Below are experts of layer 5 (counted from 0) of a mixture-of-experts language model. Rows are named up (a neuron's input weights, with its number) and show model dimensions 0-159. Each number is 500 + 50 x the weight over its row's rms, rounded and kept within 0 to 999. Numbers have three digits each.
Before each expert's rows: "comes after" lists some tokens at least twice as common just before its tokens as in all text. This comes from a sample of Wikipedia text that the model never trained on. Tokens count by the router's weight.

# expert 47
comes after: "\n", "|", " ", " Genus", " won", " Website"
up0:559520519503494545449454512556512541485511418565568530590453485473534463564463588528495496501506559513484508548563538528504495448449413448436440448477559426531490522523432574526545471540399565609542584485512397514471651512573504530553410448491467543525578505550453452523495469478554543443539553520549527444408604453531480609556439472530461515485470516515445560508471564510530450390517473427438511488468493505485546488519549491531486489473480439551587432367464487597483566503474479
up1:507546467532575488399500466486548500485487476515457597457456529515597496560536528526524464599585482536404440514543466442618466522464396484483632377468617508485571559587566543421512504441519508522534509556493405491490503532487452491522564495435583450440454468490494485465543486462534513551470382483459520476516525430567492536597544512403529495517604521503463535481543515456514522469547531517493504491552407544434547583473516501562549537517435469574462543458543503543516468504424583
up2:502531450498491566597509453473553538456571521528471521483558408524495479419471573517514447564471512490521399441516542484592534516474491505458494535540474375558481521424578524523421514482514564487562576490465360503547494535569466469541459524452412533422459414464526467475478440434473523525371511525435521507563484465450462557598556535455523555497546504522446459451447550506490464430606446473464541485506610541411517456577457455568475578496526452528424479520559428550540437471444474
up3:486588499537421467610500504527548562457565484476550487548470472563547495475447426503619497447508446542450464524575508446519485454462490510486437530531419536516529577519473559514532611516436533514561581486560455442468548563555493509447498453598538443513452582517624503447475494504425560594488467470584551487473449484523421618418521536472525510530517476564568437462490454481504446550551373480472511508431481485516419544491483503512525435434431536590453459488488555470476485435379531
up4:571536570413539521554451466451489460485539532421539472455458573428636552517467506477521406443453499486517567624602549558487455514456525523502474489474486516419499481471493473441529478513452403419462531488481523464509511512564537501458398472518533546584460529458519556576393430511523463452485460578547438453484479576527589634512543462443486470494469420565428495480476468430493486499563577529504499469524505440582441549481548469538462558564517570566414426534498560463508510569516562
up5:520581505440477542495512471507554527523492597449530472495505534489506491541576544482551420495479549492508545524536493505591523588500394486449548424460498538498439536502531480437488482469468483428485499500467469575600543482499545407594542471504482534633416454440463576569573543520550404511494569494528449502494435525598526507447535544499518396474480466484489521516496458502460516403519493592494517549460574533497532472561481363412536564481585478584550379432548512625462490439472497
up6:572451473522450514470588496563620510482503482595610546521445619540548497531498510425528405617511577519477621506506515522433566533505448466487477508454439491590421455519457485504543499531460423533509561536514404449563564565558526478542527510494470488499469453564588560562517469550503440521495452500545373528519473485492468527555554482494501471534585466534543533569447444579520471565551535485481564493511538509513554538542467476479511529481477508498541542541567433586504403470368589
up7:533520550494492463464540499518529442537454435524466483580575548514452526445489527520562390414571575604562542563502499603424508416524466494540434524422477528519588488523500538519544576489528529428531512524455423599540550566607483543434452496496513497541535403573544594537531555487491516442459519467482528470484554411469509511451499521523473446513545447532474437487530495563535445427487483455512545456440447486465431420426484533529483541580517428525421455396595411432497475542460593
up8:459537459462543488516560451584490483430521504536471437444458531479530535465529529495559465618497498484532538522481568526410532474417550373502442490511532536462554447444381556532497453494475471490506526521506426560495494558462496496467570459397548429527517503486505564417466461457618524582484540499519491542445409540497507553476494536465491481450542453545459432485412488484623448520502504546433555445483458460470505448610591441502468419489471376524447567505598569552567526453590549

# expert 9
comes after: " the", " of", ",", " in", " The", ":"
up0:501456522488483572572562503547525544549533515516482500523521446423497530508488548555565484419478530603518570482373393503465583510474491434429588602534458516519532525511571518472607553480569464581455541533544462464520585545500417421492487488385474455493487518493405384574501476505490473379545436478467470524513480404475436532619431521501534503542465524470587493525460468445556543516484564488542515555556540530391518489570503474513444464444512550488459432485476438555448514546463506
up1:479472567509503495515535496541540592478501526498490530475528553476464416503647403426538550540506433514438598536532447518481573502513430518494570544600469522401483406530569521501505496519409522376498486510452583528519564485583497484446585383460532484509526559549402526556466474450501523492578500471518470550525538493500544472458464394508482462548546462562442503494472488486572386553461555593465545551478535433447455525483485520556527446467547608473521440499568444475551468431523434
up2:443535532570509451443548511593562571448474561479422554568522511488409489552442528552539493475520452478481405592518515451378548592468493391497503542481428515429540477494488526621483535533432487583485578524556404494555453453458491480480538494529499477442531506475512535509556445569441480536417496395476545466492529560490561506509561439536488511541509487537493488548439478448537472511594486490571472477535597518579596584395471429528513457462437525433508556541468494496571445518398457
up3:485602495492443476596616457571519470547533505535466441429497481530434461485478511474543509519487558532375466554562499503469374464378498475485492517547535460477578520465517519489508591554572517462506462489467617477479608492593435493530536510436485465473596504473453475469494465452482568484497423550578479428470560470481569536518460452461433515608469532459481504406563512492470436479472513537488574500507507462394402504492403508498487487460503446570489400358509470515542545502495506
up4:567568571450557440570504462496521478530449508512441497486529465420548495462517418548540499494408473497477570418598496467478464478544433409482480442438460456530536407493500478460514498478485532570398515451410583531589405450542507455508531538535429463529536539538417530487546419474395478546419477445523449491486457487557543482536555475497423491589448563504520558446443523463568460503474522554558459489432529531585579520592580545429570501533540601512472568467448536482551526563529416
up5:502484486561548513377471536561561515538492508570508462424577420608439548515424502482458517520554603528488416518509418501579556439466380464510466513555389474549416549487515465572470533449479465499529512449449586512521558554492456471542601559472451512494472452491563596468539514487554482494460505522557549455518460553569564585580519497499535513535498461493586476592569424423474474533418522454448478598493411555512425569534429513561545539498504464480507505504446473467478467557487569
up6:443508516499501514486572480609493538478546514459649517477502473503479503442490480522511446440510496463546485455489546560471485527462409420401542513470455450437480439389507426552514531493478518547448509530594511500463513551451498584562466447487543463534472479474569384481457538473549530413520476460474493489527462467510484473539606367427470555500459420446487489561620584665571551535423495509530525593434538489454537548508497534479462526515490430486534476406535504577542469537532434
up7:469495426512523450518527517505522537539505469465579464368542487453446540526515459462456428520585473415452455508527494441536503430504578520554535512527439555482510505580531572534405390555489466543442507467520438460479515557535502483386486527461411534504538505479575573488501624494539442498537503387461416492452536504428555468370551524571455466506448528544446478515441503544527512477560451527442569477459501540379468537445560545399463548581583524444489480472575493482538575562462512
up8:487484472468472462539528553510519572473471496489423437519489606472506499413458544457498488469490562524519440442527455527428544482521570477588504486464514588506537492562482492513537518521541496507567549410500587525546559469496436492478417580519452496486524502417490561537442469484587453571480475503532487493524427481551588528473456486554579442441533496454486534517538456523636408589459417508464483442509488486435446532477465523554592632533543493455437312533487469563392574475460555

# expert 22
comes after: "\n", " 1", " 2", " 0", " 3", "\n "
up0:560497559511539444541584475522507566444455487520554481491570483521534521516513523589424470496471497405579646531567522489455420481459468493448505516525499530493458483507422551401558473554380537457391463470563503525458502519472502502457433495446484573490496526422468576522533533431516455472506579521561418422411502474552511543529452488486520475583469421593525538434458609517472515538491545433511449463498513538482488564534581569500406475610451607520515529523522435498402565488496570
up1:489440448426503480488477575470567512536509491461529491497476600507444573482624571478446539467493548466588462438455507507567467484486472552489499487505379543525501433507522486556406522542590475411521527542524554540435545501425509520314469493475525433435515544548473523502515418501504469512582587476484579462591460524507467571512468507477525533457537520484526455513434440567609529488485456530501510556436502417562489519546581468567508484547568512496488310499478491463548465537433512
up2:490539515381538517578569497593463518460479567503499484597564597459540442426470441563489503445550495448492554419461551431556595545555429569514515381506411557412502434482571507409501445491556550511550524442522555519506521547484420546540473536546496473516605557492541456530498614452492498553475465533453494477484485519529504498443443497469516510510517585470434429436493498502507456454502437408500493473362533516494567647457484522525441564505506485524521487463414515566457536529478498
up3:481538460492517370469471465442537602523474553514560469503497482530453502488447503566507499444574524468533424518513470534558465484410453409413454585462418484496477489528449486422503450384453450545564451473472498454570426501471417491406542489457394508471528502432490534499495490411504538437410468423531537570580439509462480592534424588492424531547443511575520522442400606438519566523501539525450515546504558431486507539425470521513495530553433489547528424484443451497558531537533553
up4:480525471451498482466507480485546515454420464561484528514463453466517546494547362546493454376484430434492496455584500510385592474449560569474510480477588512550468522471600590458468479563519500580551580474456477505540579498465482633510485417525494463437433526506545607503556544401470516504430555543500562431547511504540420524457488445458538466397498551518494491520462507448543526520535514589484582429486513519532494489442601434562474520484443506506449515433447427478469544562539598
up5:538515415522584508556530585556487469600504445500481462403554529502548531515503467447480476448546514489431439591598495494432434554467422455435463503547570503396529476521510483459445510554471488470581419497518574524430440445505402479535565540593520531389452518524478498449575532522537478461505465488513548471501439478544478604551459378409495545416468505448449557576534540527482502477562392547490535556507455556414528455482532532543466537474465477514597551519573502425522539568475510
up6:584510464477417530613533379524483491495468426473542531524466531588450458500528483539542523524568574554529538461598456425516449500467473493408501462473583375470528534489481479487430452504408503546441522481500474512459534521436502465573533408473494494505590573470424552515460507492554435528429454453532541512456564462463473513482452569408466605461492485508505511472450513483501417485449435588538532555573488480452596550517556533560449586407472412473410499473515488425501514562543409
up7:511557510546463494481571464551584546529464555548524531488481461447480468482553436498548487477461499490467516479499575450517453484497384510451499411583455486438409546462546457546574469427444446459471452466526410509582383538438450411469505581517481582554413535520431486488511548438424516522550573551562481519509502497553488593460452509402592435484457486513508487480473454533554474496520583533445512605480587589498483549536572499486523451412411563551481539472399533434544531427448523
up8:443554573473493554533397463423531540536516580454483429583531591600499471484503472363438557445518374610481505503570606458608450536455551441511494472432472521446444498435486557508526478521544555516474520557547552564454523497467420469532506522462440491494561553544515498498595528589475586417556444502449492473426524507516454600457496461490443470515451502520442550479550534515447494537510471579514508511543461558514476499568425500460463567513467568445536506466467400519525466462546585

# expert 13
comes after: ",", " such", " known", " is", " well", "),"
up0:548517460456511415524466498531555558462411505448481554386456557575541585484594531488543481480485481535405542519479641530478423450424480529549473536466484518483587562433483541477495464590616528510465523512501584494516483502458480529481491526584560464487536505523476457554441495449476450492484595529465521492540537533571608573483479567499517365491509443582515520547493490559598458495560486532454495553471495533459429407409502504432490525540555524612496508495511482481424510495398600
up1:463531465502467489486521431484500489516470508502510501490505516455505495532453610483596481462587454568465449369442463567453641478554599472570524460485476501526515472450427455493544457511410461475512532530488545544496576473451503471412403427505516458528651552439587510517526397483503556425458466439498542454493516513435494566527489413537540652497496516470510635492509495418511401550498530502504450505506476506441491572517530554586553563545512472549535563496433504544471515474514448
up2:512402473462501438495530479512524448503537547432487526579533493535473552471458550462535385601457433483463531482531452441563429598482569531504502490543525579464529467429513478525470503545442486406470592485535517519572479521462572502421538519488437526602460533500527633452607555533591463558567429472397433476503532485528511578493405510515568528465489413448416510513454539457525455438539471533511530423469521456584556502448564416494433517539547529567526519471564545504562462435452455
up3:473518462569465530530581506574571596425558452492441471545536467551551554550501462572495502428486573575485434438526478537506457483542389491569506564536519526469491527538514552495523419448529436488442520595517519565408558594577513423548519506540530492451507591522449431494487464498457524440520495596674529487496482485539418578575532502494478542487458566497473551448548458490432547476543506474552493572443537473564597529535529535482497527436497564446581522515448564480389558490449533
up4:508504498469455551453574414483591514541499500544501498505421510534449538501405485533517442429544529568504463422509429456519514572436463484487451568535548452510542546569530530558622530533416529424489541467413458510529455471522520534545511521457487468504540398503535453520463517513492542379625564464553479409479577395397558490577465530561569540457614556550493483428459529418517416476473400498541417484460435534440504468458501471519520420474490541462565523455528428533457517489527476
up5:542508560446398414474515477504516479536655556508609494524463461418424572499491471530501446542513502480511405523517501544558433485454554468479479474484525562489445368493490507486472571491433513428412503604466499480572461544401400521497516485513401462461544549549570519586460565486578485486455453505500438399502426545491510553430506455501552562513500510452475418454454570416575524497498415510492495492509498463519439549499549532454573478504566568461450568480491571487495535512591421
up6:515560523421455522449547473480551520487511450493613468530472551475541515493541579518480510455334569504439509482596527458481502557503528531483534523497559573498424496425466509465442502568408476501507512551452542543406589543558419527566433521413491437442515417562486507452490461407527535422536571506510514496510509435553549522527516444489436542471495513516550441507527517531463593585511527519526546498383402536478508538605478432516543420560510483437460517514404418625543520529520476
up7:533503473493467442427521543564608503555451511493490530551485503494528589478592442464445536424548533595584478513469514473485552578564494563504495429536499445564503491517517557574455524442547542429447553500548509507498485518497540472484514490463478603531493529404430533472471558477502527391402388492590481498547450496510531533569491503411509526580469465455471540458447536551535509441540527471470433578488437517524642496592465495432535484528533565406452584456603599564537555527500445
up8:580477486566410423470499479559552518488445508539578592511488473436561497446546492461453576526537596541439564543431536494459443554504558547447538529504466560518531452455510552571412503551565524463514538520520553529558554506497458619469464478550576495523444458449418473512496474489569511442533513491564532475453500388430532549561493576464483487547488441475460593539445554584406483524561450474527418564563494583556432493579438503463577540569564451450524489484468548546506472577513610

# expert 7
comes after: "\n", " |", ".", ")", "==", " =="
up27:508546525517480445503555497530526535512507589477503501464465546559585545488520449503475426577510533479565478453540460463520488544501511510505544520363516450418507514440497458449423538564468491494472428459509501559523595482457494582465444587436438448457558540605453544626472456474557579510426429588502568451512512433401473484623486486356532465486447508501476516501502403540541474582498442467485463448438566489573445476401613522468540543496518525498463472532493512532503589566509530
up28:430553546522464565581564456454516375469406501510590479498470503589494559494536515498510502398527498464504379454529529419526519517530450456423524517510411604410541476456441449519443512499486511530503456441485552523537604570463515487450538481541480507433576603465449531438469552505549544463532497496543486610441448406430474522432443464385528514466542537623413589590524467511502508498482479541555463495534482534553539497459526530499560501454523506518497453419536533569481495500596467
up29:489541529499475467511451443394504508437471362538550405531496424500473603535608436525528518499519405430500438513540463462479487451462460487434523584428477643459454464502432497547455416526499462492458490543435556459472511482506429603541435524484473467392457519488444460558497509460459585455360571637513539539584457519546458492571513454468433514599428513494506514495505463540485522510532537497469554511517520557389518423485571498550504531495538486482474512498462533522520458562500494
up30:478462431424430456468606442564520525444566470509496477540603448415451470535530543419444512481516571476459547497481490428489544435502532446514546596549425511506492457452560567470480576501513474474439478541474493466508548466488488477480408437491460425517532534470436426511535526590616473479557607495444518564534410567465495438459500488503607466408532416522462542428552495547465577607506548552542522526448530493542452626495508436560540542533512534478443464541420502483575557514444516
up31:503522575492448457490499529503529449524463495472468479458538557504463489556522473462570447550502454534520539454517528481585450519370480521515554444449566435482512469449445440404532569502437514395530496558579542442466603536455490463544439484522523448545429482608527475485519550469543599544505605575484573432460519506513556517525527492472490474459437571447522491494617507467547507494445592544521606458431598469580525625574633438522498482444567499502488475487555474562499491455543449
up32:472489560506445514492538546529548507456602423449504633495403537527614549519506489589446547508481533537313520425512408505510449457529529447494522576483605502532458508447529462523521489577627562495517451486556529534434441532519523459487499450526496529550534502479491592458493444513486482490524444513475496495557478503489452534434409504473593517427521479578516514509531488632524528474517480507424548497495561519570485602619520522402526425558429451435524498538466492454506541492519525
up33:538502533493430443537555543426523539483497525439494419536513544529458513335465502529586451406392482521580539538487566459497503559464511427461384519469456478516482446447518426468505518500482452490488526586436581493401465549456512505410494453555452493529533446544599433451460509570484503445569510492477526541457555517526566540448584480454452508448391540494574436527526574504541467510464590467534517543437484555522507439506519505531470570542569527469547496442519438562480357573532538
up34:567644512541492429486500484488513467401440550531450587599565483517543488378499482528511501509506561532448518479596508562543472472502480583582475567556446495456569456501553359530450455500533544502476573508599556411574437524497547537576583542577517502432469537436500532517553529414387518525536473512523506461561581525506502511522581522559425424483564497452538413465530553470524488503449523471552521476466465475450594506464473470586452490521535486515481473495555533430508518504565585
up35:501570415514503514519461399447653469479546510440514477508491569479544477487460405498431456497519438382528427512542426539609546509483530489554503494466523520542473543586522526484505405461497525542497523442505486558511533559546495470511495433489495472548395617421458572508593425500443425508523485524521538502511477453475560457468507486430510600483420440494468575515613493445542539497471420528443436435578478556603584475560453478553468494534562510473530468519540483510535495460602578

# expert 33
comes after: " is", ",", ".", " it", " was", " he"
up0:414510491469421472423419530441487522449602514503544477498510546519557525437451454497496433526547522529447407487480454494539442573493433495578512495515479466429638454557503549549495434493433487494518487470452438491545518492533415540572517526549441506615484454566554413552519403497451499437512518422516606605429496500470538429535522648495556488412549459538513551551450419455492516491552405614420552500504540493511509514539455555483522515566519515577478502501492474560521561481446460
up1:608539495416490510500533518482555504530510532507515428533546433603502448534544443569592511581586512503453468428448537521559503516451489511473524495575597498567605536454481502431423435442491573382534504530547504532434492524560473404559540517463500396472466422525469585565515518456488645488505491518561525479462484499570414533511542470551430571456490566560530519486548519541496461483579438484470456438401470496588520451524586482533471490529516583484524538451452541559531487452474415
up2:521479483456463495525433556437524548484536500467538444494527464521503429538467446432523435483423457416484483539466471486461504480480496440470449469457544477490440572517508512473506536447535406544450477543542517453554438446492496508490528578530512581486571589637456431527583476483512640387400517600482598505522486558568443557469518482543621508503457497512568507508462466568473427599557524432514355565526545500491525518469514430450459565566481478451496482588574480540552508477432524
up3:563514491544435501474553479512558508610608504480492515596529429549480532488456489479488447410531480556562520579496448522450418592513491556396511553419568455574511499552558521478523507481476514525510572418559445538504489439485470545584508415452493510569418506533501486484495572492590554419454524491515530553533465461496431527521422509639521508509546533430441454451438509424473567445508550528459505532546451543429518529463559455593420426503516582514434446501554457582542509483395548
up4:539539616433481442508453458511515453544556512437539531474498591519435519460549572557475449574546476489409562450418519577489460585527525582465484422551536460466516509506476398517459476450506508443463417524516624545518466564429471475519487429471434388530502572505343549459517498506522545520453517545460522503507568458532422476490560452554446433490518466528430505444580460540547487480563478593514535484478454392536556564477432477435529526493518549422463430491475520567506429450458539
up5:487488561457482505459551418566474464538435500553512462512420512555525548383524477538566586468479506537479553521425503504505545559504458482456532461517458557614539415452452472526503571450509494458507500525567512494557484574464389492548413559544461508444503380421503514502499505434609471447510549560539475503512489512585361409520552503543444443492478487509469493482456575575495476511562571575506459538463558513570457586539436466449423529547518559526447545417440598560540494585476534
up6:610512476531475501546526363512539466562534602519600431463520479509496522500408492439532473513488527489485357517498466503578550540435496476497567484490469490507512531560521549489487419454475465498460439561527616458583644584582465451559570469519522545474521465543422462498506528508470534577457608518482546589390573476550511420426536502465536551509512520442539461509588481567537531454489576542442511495497494464544522522477546500573459446472496489511493488471492540522424407601471559
up7:466462471548489531446525452437602443512556556515508539525482507524596393497540529471569466447470384534536517582512498575537394452537546525506447567535480538479546546471486566504614491462564541541482435518494511456449475546443498465562468452605477515467428522445491436527552495544444489443496514525463541511515510431585516560483452512401466470596549470447495396550519486547480488490480479538506525549470604505444453597546559513423508522573546558444559516490643469588602477525566475
up8:511462571458460400374535527515619545476527494568519528480539443511435492477568506573520522439608464502463522535485582551396460612393525598508573578544454582514429459550445461515506462472429475494449511622512508464510499523465482495504485434554409527481550498490526565381538521531519479409460475425513551510484467469506461544440550457484469477577576506483497532458535450506507494395533421495513480441508454436433486489404536558442517534557508509434445422495467461487522531498437451

# expert 6
comes after: "\n", "-", ":", "″", " Born", " •"
up0:508455503527501507543525543499583523572371454464430511504601564470500566489456506513499513438532455577454500528544463442463487605530468547502541599537478403435457584560465484461531441434483553517449518487445461576495521506509517513490493518568474514402527587419501512465504529504478418497538563498525413546535449510546535617515438456520557452546576439633487489462444527492468489630544490509489500584533599461566600546467500516500503538472499609505502538505434462476413463416447550
up1:532505485406527468505422497486535544493520472443559590432494500473496507463517485571469542533580447494436570508527422546634554552397553490459575491549455459525500588510580456486444561528440569506475531492488444578516485498555439445489578461537558585462492443445542526478426554468473435518508479549568481516497587544517431515498564680465446388449405467546542551473495544427451454470417512533429518630481509519545533469520478486559539468469523468493559483437477539451499491456490535
up2:480509425414525420548520429532456541530468439477400498499453421444473518589548592526438499374452565552441542509516556539547442487451440548499570506524527498484533437456548513511597457537431374533528490495423473484486473522513542486560455515443431526491415523528503541545464514620447512485524465556436569487502569567521526517529463451514577521506552545485465480513488568551439449469554462583585605524477563476463496459414543394474533605496543424458468458451548480541445475433516542
up3:466536416437482496592477551528575479593588520436502484523499499527556530529437526601430465546491557465446469464499481470543436497510468533449499501468483485457572517584448477440502557495525443463484464474470463579444478467388463500470465530600583409429538539537528461487484521560485446512419421501455562485540555512515520493564522514413524426474546583519450463537541537502586473484496448480500449474517486519598427433567555527432544527502535527623626577389532441541497609451536551
up4:392520528526439574532427499445529512477570451458475568566522461481497452519472589459437479491449511649469586512460513526543534556579515536408496520440460498534450456491529505435487539540602497422583542462536546585591537496477443456493496475464549488449527470487436434506451435463474487351501492522515486436520535513506474560470448457413502471454501407505541509458471477523513444456527431471527512665491505516487453442484481500550466498478469489353486542602460459490462473496387561
up5:458490592427526538547445500526514542507460564487542468423521546482591522457414462386582437510445622502511475547483555445472472527540524510502489591437492432494559448557458526499466466543512471407486463477468511438508529420478549563517551508550553430442554546409567557527460565518529501479509480426559486580471464404487547405517528517543586510513614434538562457522475489490458456468432543515501503475439429396564404510497551550401496443558481429515507487483538441494610512443497440
up6:494556471535488517583555497503572551555427544495450443471559572532540464446435558523487426488543534536449500440499451487390415490574463470469478503550459389558531481459414452484498470449511483562603570350528466516479533539494503424581476523541528575504499537489506541548572399421492457455598517538541426533548516522504537473495584573501481499534427483556576493556368573445524422476550508448445516424478521507525454468474560450496495567503532438501450492393500526479547461566564516
up7:496543532473577421461415500529559417515479494461508497442582478464484490499507453476494518463514537558521588488590567516551526480541536454467496503530468543444480509546517538531532500537609475469560469558486379474477458581415471397458500451480432427459557507511491645445471518589546483473526470474457591590486472438549507551483556456481462451506490408504428569501512524410488440514531400537492472521448410510508497509389472518400563439484442499507559579508549388594423470537470525
up8:543469482462415479484579533486530449435561540454591544527532527553587436454530485490452442505438573495465499386537504505492506545529465495479517418508565494496473422595477462573575575515579438569519452464435429434478467537561529538520596431474453483521517495527478484534473592429463478478516508483484641475483506480537462509454503463506501590431532554543417528427520537514498529557558425492451546434436530509622495587544598495538463489566560462379392497534492460426510483445475507

# expert 18
comes after: ".", "\n", "==", " ==", " ===", " U"
up0:524492550495456423446445514474557433455532496510586493549473569539489507543583382482501457586588580598495576482497586506521453607485506416496447445491527446419576444498499480491500539622513482476548483514572476484474575420576521479506525492569510443498500572536481517524532426575581497504527420524609558422533535523403500526551542453498444408477493418487539559612483576478506500513474481451417499449496559515499507583526471456553505532529426570603485483456508499469475526566447517
up1:434490558524509470511418462469567503517606484479456506442591454513570491456439455548515469422427531491446585495529509503514518494621547545550570488564544529508453470453535391408552532502528392456573569567496442490427480456561485524550614465432408514545497544527453527555578481419469492460431525461502486505579548633515570477514520483513503514418454480494515505488524519497408474458626459559523489460600487552574468515519523498472452583547577498447495494534584500523456557522466465
up2:456440524483439526497516510492508569482626422498508547546476563416437511471444451568478442523514470529534425515473504477508491574529528441547530521424447487504485579443433626511413475545621541522581506513443509466560474554433594476466444501508436510462500593491473436584459495489491548499434600476571582454480431497505422538454566514426536501472419438541583461502470513505584483531545464453550504631515472507425493496550429496596442517532470564535568550475494492567573502520433492
up3:516493446447537486458399484525550503460442463524539517532533545576516566398438530470566495550555496541492395523585617539436563553621480482437428520523536493608477541513608462516534503444473457474518531528503538497540531506504407520532393454620511508562504498503539495581429450463554481483527562484560562501479553411495451519443491495444475502470503436583499540483594475486454469500538533550455545499507560449547630506471529545456608437477493529460497450519372492504509489491388497
up4:451570438535594533421541425567513520585466517437476482453457454451428519491429519555512497496522507575500443542527477474544460475554502516564475548429546430423549525585368466381552584533430484453471590515510437522452496455514540572451591499461432508483464483425546613447534483528426496552563503502513511567500555503500517547580446513448581428417509474471528522526549563513543494602536494486474528524422570512515526598457498502449434515501511521430481466438571506535501407596467461
up5:557519492461533494542483424537615422500451461576461484499466493452423453538528563407522529421591546457545490449434434435523447464448543515518485480463441434462542497529521550493538508454458594541482476524550477525531494530420556590422515460538497535470418551457505504509526444538468433511599545465484536449470500558444523566476543543458500420471475583433490559665480461401535468418521511475472599478423468425446462487479567492553548495450499424551568405562455470513538448533428534
up6:556535427518512581518474498501451494501476486402606411528505547426554508537481370501482455495557517467548495501455441543572499537425424609413490505483373499487517511442472482543508491491563460502524513466530575557552497513439505564469535438504571399601492557448471465538499475440381529575497493525504616496452468576598579410506421498572548564534522445520476515509425496523495498408467504495508427472481458528540477537435472399491456439491515524456462471415471435503466548578515540
up7:456570499475442512487475537573503538453444489480470441440519569485524543434510481549453443502471429509515496473524450392497537578520459439459437455402472483435501515402527507505506517496520446469378429484614510575554564476495570528484505395545596480492539506549545455514445475486473531557472453507492510426461531442464567449557495517449520529620529414581423535434432450416546487424528538429496463531463568531489479439502547520424496490572408592510467388498577561488520565502548572
up8:580554545521480485481474451431513513532555548477517556554493466448520553446537510360457484534568436410461470544411545438488481516501442477411482460467470494507452565503459589526521461572374489399451429464466572542547560502498579545543573477470538447465444397493496531502485510397526618443466522486565526559464513553545489502478403485445519478482578443592561460468509523471426580571595515541568552546533560502461465496464467557444548431509449483526557458511491472539517569526423532